From a checkpoint of a small mixture-of-experts model trained on Wikipedia: 7990 steps.
Below are experts of layer 4 (counted from 0) of a mixture-of-experts language model. Rows are named router (the router's row for the expert), down (a neuron's output weights, with its number) and show model dimensions 0-255. Each number is 128 + 24 x the weight over its row's rms, rounded and kept within 0 to 255. Numbers have three digits each.
After each expert's rows: "raises" lists some tokens whose logits its average output raises strongly, later layers aside. This comes from a sample of Wikipedia text that the model never trained on.

# expert 11
router:116119130128137133108102126148092112134128152166099106100137174130125118162100152096122125122066132148126126180149119109102139124139132146082108106119108093110140097154105124178107101114135076138089097154100147120148125125158170109158128129094112142096101167104154125112128150147085141145097103139143100086132123103142158182104125078140098095125117108127104176148144149136113194128135170161116103142121112080141154082120154078149139151153115101100124094126130171145088137165169124151107145131097126122153126148149131112131107089141140090111150127098112119165086126112147136150121143155156133090130150141166159148124147077122072165138138121100122112135149134118158124102106090140130108134119132137156142143105078137143104134115108170157129103127123153149111129136108126
down1:135126157108139133153148142137127123141173114116149144098154115081132147148139158166137100154108162100085146147135077108107131162154145137129142171079103100119157120109137132147152125108147139172131145129172124149123149107135182125124155107136120179087126077085120169122177114138140137118140150122146082145118105114097169146115135087136160148141143114157141131071119113124120120086122141139098127106115118156115136137143190101104103162137115136086063131124116151120119131112109197151124100165128129120121098141112163132173104109130110086132140152125119133125131132145115144161110074109150127138129123118123123108103104134128104157140136127121143148118143099106149130134078074162130134146118151105146158074162143139142123137108117123120173065116147098112118179149126116
down2:136105106120099132111080111111158100110146110105103135096158125134084093143133094177162130143160129120119136137137149149149147152136127106099135165135124132139161108147131145131100155154099148117129106167180110110130098087167122097124175168151129120139092119130126110143135085133155095123145125151149112135134128112125107121136132135112103129168161139107154168100151127095165146102128136104121151108178136108159117114132099154082125157117105123112152154152137150146141153156127141101152093178134159146182158101138179095154102107132142092125135127080150163113108082166136127100142108119142119110138111150118141157115124169101108133133124124130146136135135161110128119095105165126129171086193109132096089172110110111154121148119192100087137109113135109174159140157108131
down3:091169147144102116104141112107157109146127146128143107114116075128099149131163159139135111147097118116108123144121103125153137155107166135129154134093176063116119092137156091138100131128147130122097163147142096123128153123153176143110103133120105119129150100128151145116135150157121142185129123128160158121128114151125119140121124160099116157133132149188149135020157142090130130126134096160138141139078124102128126156144105179112132125121127166110103099135104104123093141131158124160186092114140121134111122127135160079149132108159144127122116073079129110120121135109107105147110130082140133120170102114108153128052111160114108161158139126137133127146117133111143151140102128159137107135138152100098081121113105113101165085157150100127111130107142154123150132140127150
down4:145151144144122152118136137115154123097125116131129110129099181113123133154115119143112135116112100111170113088106136122136156132151133104172112084141137170146169089148114182144157137139097104060134133108139140123152156156114120097120116114161142144126135098131132140109149109154124132119139163169113143106118131151130151108084104118114148130125145134108102137215090149109145105150121120173124194131154102129157132115154158101136132162112124169140092135141166095121139134121127124165123127099095169089104163091143121139119117096116127118141112124101149159080109102106144112145121132081111078114129107155145115131152130128102124104126120154129115108162122103111119133106155134104135150125137071188092146159098109123089137166085113190115128113156131126108127125177084099
down5:097106095167146109148084133077139171105107138126125122111149125129105165097179092101134115106137155064100156127126112151094108143130107120138068105137169124153121128134123094142071140113119137130104123119104131111105105143138121121133103070132100128116061115102126159139110146148153125154119138126129133127131152117108168135119157132109115144155129110142137132120153139155099109116116104107221069112130095142076156085113098115146132148126121125154126136093130155131121082134120110106096139108093105130097135133141146112144148133137152113120125105153137122129156146129141137052117140130110114160158146129131150120094108128069131098116124121114106131174145127115111084135124153086126128087106092139129135119127123147153175158094158102093125134147094091151122115106093147
down6:095158153077094146089106162165112120129096107143164126163114085132150140158126116051143135110103143159085130163133153105141126162123111091128123153136144155139142097100145104147155124116141146122122132119169164119115173091131112124146102091113119155078112076101117182129138135130129130161088155104136112140131129136128126149119143129127087141151110152103132138064138126131123172115168098153156120151142101098166130141152146161127142114096105158146119138081132125140115186117154115151145075093102125139162145116129110102136112080137117134126139121148141141095103114177144117142127153088151106085154137125118117098091102147110082138134092149112120119116136076098136132090116119120134153119142131126136115133122134163135115140184127115156125138131164119123143086135133186
down7:094076111136123136093117130129101169110187120131121118107120096131101126180153093113126092132125166118114134159165145162142127142141144099107134158095122113118104124116087124134142135141110157109141105108135147120132158155148095109103138172142125127078161115154144108089139110124082164150110084162133167091124093137098166131112125114176120169122102170145181146050136137123175125124102116134135151136163132138137097124123106154122134129130169138151126144114112158148151137136159142161118125109110136118126113112135140123122175134125155146163161148129157101115123115090124178129157119087125119157128145097105067061114153153159072124149171113158115121131151091133162114099159095117139120091138148126108120133127117134146077154137108143113114127118131108104108100122143120
down8:141123099138153135165114136136114133116110151156113147143166199135144166120146130146102171114122108119148124120094103127129097117128163128139123099117134136186147107169118125125122151128094096114110147117135113146120132153097088130137144120143147138155169163121050108139132094164119133092125111098116134110092100150107122142108115130116114147112130125117121120189137127134167135127158161129100155148131180139156103117123128085145180126088108134113143110095124099115105119162172120114161114112135101121120154169105117108158157086097163149173112119102121126131108124111123140143086118104132129084145141105153173109127147121096138165141169139132159139111137161153097163148161157176086092137108148108135134101149181152104108108179111084086115155122098150132147135130116156
raises: "\n", " ", " In"

# expert 14
router:170131126161189109115107120144106153110113163121136095111134181114144132136120133114092139129104094140141133151147149116111148124166110131108088135122130112119104098177121126162098099087148122137115129150140124124127108087132140091154101158119119151098104156097143161129149139155101167166113128091143111125118110139153146135130107099139101084141096101116100169194152173141117129107154151173130096119150119105130161138153148046163138145130087082113167096128136145155101112143139124141090149121095114161162108169142129080165122093104150132102128142135083092126109135145150127160107111141133111110139150114128139144157151146116106125119123127105155114123154168107153108081083126142164101132105092142169141138100139114140110109112128175139108118149111123123117134150075141
down1:155184143105145146093163103141100118127162122104102132163118113111103147150104093169154092121146161119153104132106131166149114126132137123090144123139119155135126074132125166142136118107148122144129116137100146109154150134153161151114106137112142138159126091147106140128050105137111143152126150119084187134143154110097133161098106155157116107135157132173126081115134154122100109147122117104122109151125133150091143101114131159131139142128105095122160138135120161159125163122163122127120106137129159142101124120149140129103152190116124126094145112094144168117151147133151138173154147120154100143141080130141096125113137116141123131140104121185156116146120123079143163129080153140100122124117143163151133073107111117125128095130146142126174148106109168113203120157181177
down2:086103139105116186110104151075140126133092132143174134104100100097141134094127130151091122106121143126109159098115134153121124123114126102134163142137135115154116122117118115119121128096171095120134144105090135135121109111120146126097130129141120147109152138091080105142138125150119154178105118116142125133105140140132111132108101123138111138139069128140127154063152133130115168175118122124105128148106181148121143130078103147122087103154138091096112181105144128144117129180130109109115120122149169149148138130137112111091097124063092124130137118159169095167162148146104135084141164151157134132102105131134076116134163108133185127159140135108110178144116071124169152106140146111157131095140135125075140128100083175135144132118152151126117119130102119148141127096094162
down3:174159154120104172127130149119151114128084103095152095137146127104117161103131145161107132105119162116117151143172099168124159077163132148136161079137153138115145160144112107131139099137102118145119116120158118165133139133114110132175107141121184125134112130108114114142099144117157127158104155153097140111128117159130129086145133131096105160150168120128179120159129138134118113119140118123150123184139108136095097171106189155145122127091159096135120113148103107189091151141107113139171124105108129112150128108120151124155160134096155128126128126118135120168145163116128127181122112138093127110091124138148185094135128154183160131124166095082144147121086156126073153125115098098136117151126124139106123159124117154128143160105104117127099123125080103129152157104086118
down4:112121112127139126135140126134106112108148134168152123128150140163108147070117175129138141119087158133164124142121098130118144142094133114070164131105140111093151149134116118146146127132165118131140109106132154118132117086077153146087091164127143068126123133160126131118159127079175115112106136106117113090123115150053123165134123171151137131128121111119091191149114114118132120095087127115134141072122145107160159134107123113166154153129100131135144129175093126120137130106103139148142101128146128144138143156121136100146093118124172129137124158119116141108080119140123113090067147163152122147084098110161138147117112125135113130101099179125160129127118070126147144112164143138104147163152128118161161105134137106096167128114125109095112116097141143054109146138158147
down5:148151106116108108127099098163093121109153130089066089136140109106079110087073129101136147106147143114118106146139151088143155144112180090099105099135095161138132116103146155085102140143107158109132095123130129144163150153106217183148131109177131120139091114083143099141117097149112118146136126101091164107125114127110129153111148125107080113138141141147115115107107130142118152099086128137147133147092147120158110108121118174075143152120148107107155132141073151120126163112165182109122161129122130135097112160192120121097145129108107114126110116153096094113131106115113145136108127110113170130142129098106124109139122132141159143163121133155136117101083110144138103078119155170144129133140120125135128115132128132121159135117096135128130117125109077138099119147099145
down6:123103148145150169151161165128096133145098123106162140120106133178148107134138128089105156135165140123119114183109104159148182129124120139112120150124140140082134097152147100117107154109130159113069078089122101159130115157111135128132147144156170112115183142160120094132117139125134112145155173097121101148130079148094148124124140108119126098133093141149130147109120128128136092113116132154115109131148086169142139129148156135120100120112101152119122126140122114144133137084096165112144142065126114107141121162108150109144150123127150123094187152109134107161112181120120140112122154103123173137161137117099126138116108101177107143079150127136119109170183146090095111085125153150093121144133142166127136076155116135119177147115082100164130103138148120137118140144094144
down7:124135168144140149148175143157165094109100147160122147134126111086118104145129138098151110121108166117165088119094125136116105126144121160119110159159121139130104118131108101129138112099112086169136114151140102141108124162104145125114125138127141119122147112112165112158067071107147150144156091121097130176124098126146149109140154138136137156151126096113076081137167142120155113123093108170154149158137108164115126126138145136119142106105128151101182148125137107138124150135134167114114071065125096156111120092171134084123116136149095143140155100109089152160147150165169126138162130109151148159120156145151085131113106128139119147082129136161141140127147121101112157139102153091082111083149128130127109113118144126091108123091136172160142082116125153169107149098133130
down8:081085148092105141116095135149078152162143108150109139169161159104129107129159183143125166127146133088129162111131129099127151107145130086164131091124147150149128141134119115104109115152133109096113187170106098135141158100131195143163159115131120149087119110122127123162121123153145156152133153110143085123065152118109118152074100105109135171165130157138113124158155122155140125143138146092113138104130123160143109151175155137128120162095133111110158134078104101141099130123117128077076123136134178122155157149112121118151139116069151141161125151115104160101114126099124126118123096126139152124141121106140099136105149128146131138144089148118127127141153143105081128111134185098148116101134100163148124125171127130140120138081139115145117155134131172122113153118118113
raises: "im", "ig", "ey", "it", "u", "o"

# expert 10
router:155121136155193142098092122120117170130118149127089112125171156099130137174098129102126130134100115145140121135140141147112127110128143148081100141110134111116132104159095133157102110139128109173080111119133122130145112130166155088185105108096093119124102143119168144135112136131091135156106092132145111098095095136124139178078122115100100093119090104126106177169155182149101157117142145158094115187139103112143158093116159102139134153141112103098150102111133161150106149140150119135114144104115132118115105161156134084125121093110130111116127147111094096148113093138158141165113115156183130100092163132150159157121158099097084150121100133124115114093150166105131119118141099154115118124100094147156141125135094156137112122095121172127140110135101137124127103158104144
down1:125126122104125134153111104111119139125116162115119117092167071140115143130108116121116131120143116123135175159063136103117139170118152148135136125109150127107066164050095175166139153165145106156152155106164146104109100144162132125083177106140137125104142189102173138104128127151129109147155102147110087143108168109109133124139141166146109150129156155096174139107163074135148128095084131126134125152073181120103107144127172166098131126106147119146138130091148112119114093117123137093088107123116126163133116135148106131116135134116108108142140112145102143130118106136115106145131137132128117103163130164149120118129135081136192125112128154125122111102129155145164143181096130114099143174127113139108167131132119133111138104116100112126147105132177099109124153121141140
down2:073119101146131154155148114138117131087123166117114151158141150152130092097121122157147094165131136129145123080113128154102137110109132136158156121163133153126144126106133149121111148145167128170116123133113191164155095112107115146105109107124146165084141165119104110136124134132133124098113120148178165110122147156078070082152074141131147140193112137156170147149084092122183132119128145109140135155128095132124100125108137114131123144108158137109124123115114159142180118122149175112119171161132153152123109138143146153117132091150130103158121165117082107149133166115123140127132110133104112117103099112168133162123129119135144111163142092120106150177131147173108177080114101136104157133123152107122116156131146117125115146077123137098113119126133189142131106123104099
down3:105095130120116093112103128163144123124101135170128100105125157132102122180139132096135128094159152133132110129134138082125135105099121118150069150172137139143128105129163221100080118162107149164106134140157147135137115125183120090101099131156145103113114095132156124180154120122126080118087132124107115164086105102140171136116183203132136166152159091117148158141111123106168129134145147120137138173125144121185136135128135142160136100115112114130113164098141100140147138100130115113107135140120143139147120150111122127145117171167117126103093103159099125103136137104113096159112139115114109124115135151126144090113142107116091126150116115116152129090121120144079141124150135143118133149124117169147118111146113203085143142138123100116084133114117139137135125136168123
down4:121152112131155148148152122084108134132114112112113148123155109141143085089116116145128171094135160168105076124115143159132111100109113111131115119116121133084133107117085142164084095151116111148134128126127154125160102102132081131169085152134094136125124126138121123142139136130115173149137153127132095137145159112144117118111092121087137134129132150108115127165143131114139123161136119098185141086130074118177140163150123067125133096118140140186138173112143112149154078162178063143141110096107135102104129150148124116149126155128178129128109166134127182093130120096151128104116128144130118109089198120100118097129148148124124149138119138124118123164189147130124160077150112118152130143116107161152116129123121123144088173094144115129125155120126113099092101145140152
down5:131138128109085104166117106134134153158118144164184089151183125132150142125148078152156131141119126105067095153120167147142135158104120111128129163124163113118135089113113145171116099161135162103118085096129117143143093123146142102160114107143102109144111109139145145111124119156115128119130102137116127095094138108125111132098163101117153131125148146115157155177131117123138083128117123136117130106057090083146102118106123101110140153141121148155146177093118107167143138158128137111133149084150195118140128142151127107139094112131166098121092101167116109124135110133170124126140144155098097094132113128115138154118092074093143131147098117134097105095100180117171099156082124136137156124144105106128098123105115141118136101122138156113153087100119122105154106161133164
down6:144128145097110120160110126112104107092169152123117163130124096127145135131094095115115136087113082125097167119102148092118131112130131123109123121127104097142106170178175144115145133121157170110154140138170146120108120114107148111138156151144128165128158162105094149117145147116136147081114155115167104162125128138097152092102125114111101120118131189133161103114122129164170144153119100132124120157118159090141123162126130150126104099117123137160135111116164147117107091146123171166142097167148115173090150104120121081128113107081105085164134122114141132146124104113111137097089079153088127143165108145119083137140126107082106168164120123152096104146086133101125140163112141148089123189167146134123128133112145115116175076146125131098107115115117134120142104116136097
down7:105116123120128169118122098198116112117125092119149135123163091152093115109149120127082128152118098124169156143110148137126123164093121132188132143139140124111164106136141130137093079182127122139168113112133120106111100105119139171133123146145110114100127143137124135122112128115116107113169163120163168095159116104146136137118115109148141108110130155164048123093122116164128137106160164123124116125074136145122132164106089181092096109130115141120136145125073168121124093123117098106117110109099148094126113141156094095141123140115135095131115157109150071118100178144127159110136133150106156134140112096161132130154136133102168120128153131115139131120146153179144120115081098114133094126108129099139147131118101093056125137098092151101130153151134172125130165128116139
down8:137108102082134110122113099117119123136126137141118130108114123134146117096149117114098113121153125134147124180147150134136126136177169136137140146120104142128137175115119105138138170094095101113135150134080162150117149132115149092128130126167176136133134128121124149111160092122149145111114139174107145126103153124121131145094120084110142129174134121112137147156072164157097142152136098099131150123119104102182123154113151079077160118170088103143134171181162125180120166080110115123154166116085152144103136164125133143116103108114112106133114135094099124131126142174123124130111129165095091136102161152100086154096158126111087128145118123125103108150124154157114138152108131138095127145127107160087116169110180080154159112113134174094080148137112116107110124112122121
raises: " as", "\n", " and", " the", "'"

# expert 6
router:149147126150162107122108111131121156109102157140111125096149173085118143154128138104097141132119084138145139137134144117119120135132144140113112144101098091176147115156116112127103095115148113150107115142156094133143131092139121093133093140083124136131083138108149135129120129148112121149095111104165097111112088126144155145160133098095100073096114103139079155184169144146087144109163146178084086167159102118115179118155186105149136156145089111081172103110123150176114115146127151120091143125090120140151087139129115115159093099117111121085132137116109085153117109101143154150101108127141147118131151121148167130142156106109103154104116128108157088101145156101122113080111104159135117118106083123162151145117114142125111105087114147113121107152123131147109109149107125
down1:127132087120090165139126123119100142158126131125146116134115061127090127141119133110178144134167120118151127116070102133103111151148122134095113122151096119163126139108095104109096138150130144132089140121169076142151117120161107140147118139125136129115170107148187114117092127123075131126131107146092138127132143092110104149105178156111114155139137119100135108023130121131128130130116161130185149105146155143192117136119134213155125113088122126104145134117141120105133098111100129078133098109116170101156134178116162176138157110120129103146080123131105151141164125129131109134118101107123150125124168140139129155132135130092145138131085145133120104126160165100129158158163117164112099118142114129154133151138158098128141125120125126165114120099125127102119130115132120
down2:123157136158092114118146138122136128146135152133107116125135088134179107101142098157078148101122107168167134125115148135158094140137123130137079152112110144153118128177145134148159147153127108131130134155172141156135143123153107146111116081095126165143108141155098136113152155130109138112096138144168092131102128172113171107116117112110169105134137133117126094069146101099167137119119100151173093116122122167105155136107123209095131112134085176144124138161158116112136142136119142155146126136173138142156168105128133151134166176094128149110083152121161108182099162136138129180139131132168154154163157087166108098140121120131127078108085148141153107073121127116122147110099139159135133127113114128135139120121130094115095154110118139133137159145124129126160114147141109
down3:091116106101123061134126136132121127138126157157129104126141147102114093095119087132144109134112100145162148112145129121102107138128134134126117144137112139126110108104099116119155158189145081130131132137107124123130107161146131076110142164120155113130134127141144149148159133111211097137110117100091134092173099159091167113130148127124110132143144145144145078139091158160108107112109107119117103077106155148138126138155114138094117147122119134134159149145135130139099145137126145129125127133077133161114133107129114150134117121184119120122110149089148155138135124110150117072118170064152079125126125134093161078089142151171040142098121147148128126134149112128107117144134115129122160123165093120132143114122151128140114124192199120111100139134131088125142099149141106
down4:122125153140107130120140132109138161155132116082090139104107130145161141134116113151094153145115108145095149115130134146120096142150126166091153157101134099135101111120148116160118102110155109135135120129137074079110134129105149072128141132173140157116137120119113110135119161119175147159137125127141145149183139094115121100140066129146134112146122157109122091124150168133100132144109130130103096084149160173081124136160121072163144122131114110177096108153116109130085154132130132167135166159121129136140132131104168150148115143115149095158182165108109102181123119111141106088148122120112126124145133171109101120150139163122107115096102181113142130143105111079171112133152125153149119133111156084122099119132155096173094126139140175123150091142106106111122152113084165
down5:122096131158134138130108080171113153141119164085084139132154113124106156139116144105150171139108137145133119102141120123124151139135134164138107122124106176131103166129100143115127116111134123167118120107117158145100152110128114115130145139106085073153129134111128135144192132129156164133160140135133144127112167110136138115151120123110147117154140139142112151134097115164135119104156113135088087137112097113107161193161127227099137135140124152125131151128081175106070095109128150103100090114158145118143094154158154102124133133140132135118171136121135089107119126087132132116140166176157094093129111127155135144110135089121093142146125161122114137126160164109101139096125149140134123157105105106167107157173095154127117137118116115132093142161118082163108131119089178
down6:117125167114189165145131132120131126114096128125115098098143110116163109115153151102141161130095135159167111106138135142143141122147159177111117120086153107106119104164158095114114146111121099111153139125115107105118156112101176113166136128182132119127107120130102134160104148148146125092134192128127134086141105116172122127109119137134089137122163131139108121119111123111053165167141140127142154093091117104163122102118125087114154117118107158119071110118134105108126095109091118101139101121130134130125133174171172162133171114113122142145134094133145098083088115143113142145136109147144131183108164120142109155127172135141123117115121153108142124132161148144110106130165143144134121094150140150094133125110118130103116184109078205108132114122123122084158152158153119
down7:141118107109120131155156126095124119110128166125142142167124185085125137132084125105122109124100144085131153128132118102154121114098110113134156164134124123122156113097107113120101157115163131120102110148152150112151121096133144145139155145105130164100159121108138109149142165158108105116172101129115141057157122123122138143167115169169124106152146138154122141137116115159133094129129135107119126127140124107138106097184151051127139154128098083171157108139131184090120134121142179169152099106124134158154178094118117182136138137112135082149137100119145111164134151149117149143100097120126131150166111124131101112123086125137075117118144107127134102158125096098158091101113091144112132123158116097122169136157163116130150060147172160112148103126158149134141145124129128
down8:138128140123133118172109107151092113083187113104119094127089107108109118159092102120150144161138100133122083141143148139123129114144132087129122172146109155122072105144140133144119117149142133120106101124123105101160129121129107127140090138105129162142123094152107122134118124174147098138144107121088160142161144135143132112126091099105170110104155122131139108070147145129120148122129131132135114099180128112138068107095139132115143117129119159139074133161142168149122165110090101134123127110099112108124071113113166136082166130131137162142145114147120116126082107103129118105139144129101120156123137125116162102133160096138167145137081120147118163137145140135112111146144071086133131101137119078126166110100111058126152180159173156122175097153144155110136138119167137
raises: " to", " in", " |", " on"

# expert 13
router:158139137149178126108112139155074134119122129135125087133123152103133131126137141111113116117114087145143139143158163142084140096151137135114111126126129101129133096176108128133122115113131106164095160144114135120136095115146141081147106124131129136115118139088129123137134134140099150138116119088145109091141102140181147150142107099109108098087096132074120167180140164134099148096128166163131124141149133096135145129130134037174124143144103073101184092128122132141085126137139133138098119112094127144169112170155128091151114106108131111082126136112086114129099108139132134164102133121127113082134154124157156158177153136141111124126124180086138115129152173111159114120105089156118111119098110145163136135112165133131113087096116158145111125148085140137097129128072136
down0:111142113144130108113141147086110105160140111095146100136105162141137098134125122115102094107079094119120119123100104151134105178135105156129116122106144120142145104100158117121185147155122133116111098148114116147123143098121149147130132166147128133166130144177124161137090136138169113101191140091157148136149127097112154105131136168123150132131136144152129126172094151136118112158148132136175127145111151169191163160109150132108150116114081111111171113149145133111126138136129140080154134133114127137094124127111119125118140156108136160112165126132147109111132137116134081131174169182163094091109110112152129084120120127151141146110146122139158135159139123178117155132111180086132126083092133121142141136106148056168105119146171097124119156145172090118124120091162152
down1:176094109113151170176118091131107129111138144122107198143121068129132128117180136176117125087104126135175156146093134140159116131141088147130132099169141119115107132140158139157133127105111105117153133120094122144148120154142105137147152124127152116148084118070125116141120171127128092156119138133150139149119127119156145070137159104140150125107087171107170160107126115168147130129155132101133157132155117138143141096093098134122139060146112121143136142116135142122113133102136142115126110117125129104083171099157122133108143116085098140170145138153121136135139152107134105128135150134200138130122135129089143107119138106126149202145119110128133115100141149112130156166130138133039134108164101137171156111163143133124092104124119110093109131168137102124128141123125140
down2:115118120106195144117135136166140101129127125148163146149122150102141098073132110136124173115125095147114167131118173140165118122122122128158126093127098144088097106189126090112163138118125078134140143127085122122127138106133113131115086105113122124119125130088096161132137122103150102137133098125127137160128107155095145128131075125108139164149141149150155111144142109077095136134074112074158112087137113117084132160094119097141143117129152133138145121130159159120078159109158105116146118136146126131109150136123140151119115147049154145144115119155114074106118142122101111125117082095137106174095132132170152143153158104149090146132133136105129114154124104162166109124128127119100156080136135135121102077123090159128126092113155167140152133103085153119124155162121125
down3:136105136101114156114121168134122125146120130157128163117137124136128131140118119136114137108112076112118149160125112101104143130126159168157131112144090109115139153164113147139162089155113138093117122147114173146138114151130124085110148138124153113080119129132134089129126124135082125109138089136092103100106172156114115158155146086099108152134136117128147116139129141138106119137168147157104099102097092189166136106165120094126098119148127132134146121099095176085123110155136168153124086139112136144125162115142160136159097102113118161176131101137091099117139142135153153124118136103095125121101184143124125172154153146139135127158156132173161141164111153156128160151125134124146132146158084129121185118097168199164092093184154113089148147117132133141103108154097109
down4:127131143124125132120154073124106101110108088107078071079133133161085126148102120109133127129120160088184098152138105152158113129084090173145115137077117152115112102131173117107092121098083079121169095111144168097133138144102156141104103144117115129123133154121146132147123109131142135123186148103131135101114117134105157122170141142150146061122157124122096132135138152142144120147127074157135121159139155093145141156128134146117082126134114116101132103135085110149099120174159108131136149113105104102115101111128114158111124129077119148130133097140117162159111097140105112137167097139131131155136129126071112164119115134120140127122130129137165134121099109144115137102118146152140136141119127094114118127073117144167166123129103180094124112130105167145149135095185149
down5:108132122144160165170138116121107147149173110124115155152119156153112137100133143124093162120157102114133133095104152116104129102134117162103097065112172120165117073152109154103150103146140107087134122144147144142121140110094121082145133145180123117089120090138149118101140111131136137131134131110114110139175115142136133132151138119141129102100152140086159141101119139129153157119160099111078094141114146122117128179150130127102100129131168112133129151129113091134127154065135141101128119144142159119139098173140146090179154117157108129092162126147119129116145173147109128105145146152095115128115143088095135117184158112124129099149133152106127142123090159148122176128090116110118154091097091111172103135084117158144079111136137161132133155169151138079111153100095117
down6:150174116070121148123126121141123126127131139150086100142051175108126106127107144119138128099116102155090143140143113143109098090172143152100104154104114093083124132133133139087113117120104143134116164144089127179108138105154127123110112116178183130104132148129145128144103095139152124137142182132123112102121113146117061131116136130134110123142129138151139150159143142141107130116144125078108122124123096147148102113115132094116168121127143119118131169100169175115167146113144121134123120135157125164117109175104109122102142119156101121128098103122135141090104122112141119138188104084112120124099109152092145178165113125121180150079094168163156152129167125126105148116179150120098117142134157133116138135144174086142085114096114112127160089101124137123119114116125157
down7:108139134129144120139115104115113127135115156117183106117098127144151125134151130163112091156157112084125114158153153125100181157141167175133144053129159154099141161135142116134154145111097142121142168138128115135158107128159156129121173117133150127163102130149108129148168142136109158099140138116142091095134128116132127099126141133131123098138145123149137149087128121156084129079113135129132115143119125149119143143141148095122124149150115163118120105146121146085146132145113145146130122099132163092108085164178163140112110143116157102147143097137124169124111134182124112081119084100119101138141161106149104161126140124104148164186161143126152158132119174092074130102167126094093104164117175118134150102162106116106119167097170120138086153151116157117104114161135086
raises: "ined", "unn", "ight"

# expert 15
router:139125117155187098109113098137111154112113162116102122119144201090129151173142136066106132120120091119114121137123140132115128122139171143113118147120098078147114096144091128131098100095157109142110126122116104107170117112141107090127116140099120145134114131094167129123112142149089118145103110123178081110090117112130170141155141108111099108125101112128103165175158171166111130129163158195076090170161121128109179111159186099170134165159103107083159104134123157158134114136146135140099128125110141155140092131126106115114118101105135105112125132092090100163117093095146129144091139098135132085127137137159152130145146116089080148122127129118125093096124132114147126102144104163121092117121109127135146141124120127133114113114123138130121120167100129131122104138103113
down1:114065132131145115128126068130118181136132110123084124146108134138133083166118132114102118089107174101119153098144129132137169142144161094155108113147085130113099151066101126171124123090121158130148159104141131157138124166090124067135108141120121122149124147159088157146104147143121121119108106130087158089085144111109118078122105127155114145170144131138143091154085147128104124155102110151160128123164132118108134121110134116157155092146104147100094122148147115112091161131178141126095146125128135107147124092082167107144106163151183098093115133119095142093142128094138113128132139104116149128168145120127133121142126148137125181149124141142111154138157113123129164130138107142166120102116125074080159121143098112128170125181126136129114142153104152131098116133132136
down2:137159164149158156120170163112135119095128132127130120142089084115171141104093147120127155130190139166104129097152115145070177105131117097170189112149119103124149156142122139158147145085151109134163113121096121100133118141122115072155129130162123157144140155150120114144144145141141128113165123103134162143146118127134080151146100161107121127107103111133099145122116169066116145164095126142115118159144158161141125151111093069108123145123136152127106099122120135117096089170171102156135108076121121149121135121113127081087142129140154142131120117118150116086114123123119128129097138144136159146134099142131133137146145099131179157117109147127173125111138137151117156136179165101107149087134144112145154124124115155126095149105155137129102122180082124091149117147167147
down3:147090112128113145117076171110132139148106149153141143104148109127086122136162113115118059137147084140131130106123089139124134116120156126109125120119139068122127113118123160131138131147121074141158109143120086133138159136114130045111120131144140131169108114135161075098100129097111066125122092155115140105134158095128167114157155081146140157165163210104155117129146124138150136102115098106123135121139129124132149131090150147162094137090148154134188167117140139135104155098130134138119134109120109121143133136140155180097122123107135100093113140140124080109174126155120125106104135133099141124146129097125120133117092144125096126108162120095136061139111130149135150124118133165161110108165085143159146117105139126143116140136125109124105118075088119118114154119119105
down4:142137114101075151099153160161090125118170112155138119146127120117118134111157112158132100122156118130140109144111115108153114162082149176118137120143179089103123130133143177147161128169157100136117124104090108115126111111113152115096155071166145106135116124150142106099171110139104113109067127143126135089117132138094121138097090132126171105119134128113129165081134136052118091136103114093137105148116121112135143126103111167132074117111164099128170089114135105115132106109120124154176111137127097140150114122060099136112159122122117137114099139131110134111109130127144125151131109150137171144105116081146134104132093088099152155124109131101146136112105121097183136178102114140104149130110129100122125104144127163122126134088091166146071099144142123145150100131130134
down5:156171143101178106117130101140167122129141142101146131104121154138158162079156119144100122117110103127140152100121138103096077127087128178142152134148150129116109114162127127143162117131108139167107134158096143156131105139129117129126174143169125118098101156137138141143138131156139144189127120117157120176118126116122142109095144127081117167085191174077144139124147104127163166129138126120088135113134142135133097129103163133115126163082081106135108150136172147165104119124093141137109109153139116132177143098137164159104075158102139082095148155091115125121134139135123151151119132128122123155140165143130180148119134117149151140154137122152124109106068154128174148106109118133075117140150104158094151112113121088112127100121101124143126143125132149130102170090136128
down6:132127127144175147117132122188125114163113143137136155129108156139124132171160090073152094160153092141145114114117149148157154100118125112143148080187160107152141154086113132119119072129138139097178165102098087095153136084141091124118098121152103116153150150135130146122128124153087110134169127127117099106155115131113155105131146105082136096106101075120106144196112106113132115123120106121142108124106159107117135113103112105164136099105128112126100089139148178119149121093096113117165150097130121150131157106088142129138117131121143141127142137129112150113117134140112161128121146109068109142164114117142130151189098082109113144166160105130102097149137113114113116080127154104131105140090144105133151136112120140161201094133110122124102132131137130124124123126092123
down7:138136145127112126119145138106156153124123152156127126133165062164121120099121112184141107155138125128129125169131122107113101091104151103100185110112143150125093134136103149142120132105174133110176118166152102123163137123119117112094148108107178096123107085126130103158123144137116139139130117104151149102126114098140134119132131145095159144084150147142136153136114162096118125055103096136151142147125115098158123108142164062076161107106133149147119104121143107128073124106100171144143138120122123152144131100081107173144113129184117083154133088151117122136112162146113105157112132163133101155099127144105087113139123129113083132114083113106132110138116151094155157123119086106156118133172131116124119154123129136098124081116142163090145078130149111132105123107089141
down8:089101168127125139137111125135149110171122067133143101099113193125166157129116100125125103113157146125124098063145148096159109087084125093148096138117156100090173141158147136103105134106096122104121144130120147152107150153120107121102155173155094125138118134139140074125125156143146129159124144114135135107146126144135133120122148146104156112120120106100130132180133131097103097133117126104157149109193102163119131125134148094145106144104105114112163143148161156118129192118089109101082163085110115138133103134132169117140133105130111103106109116138110128182092113128166157126129122114106119116135143165101148152146114143166120128076130094125125162153115128176131092116144116150131159099153151124102128122106164104116168100094159157157163137152126111097113135148102124
raises: " a", " the", " to", " at"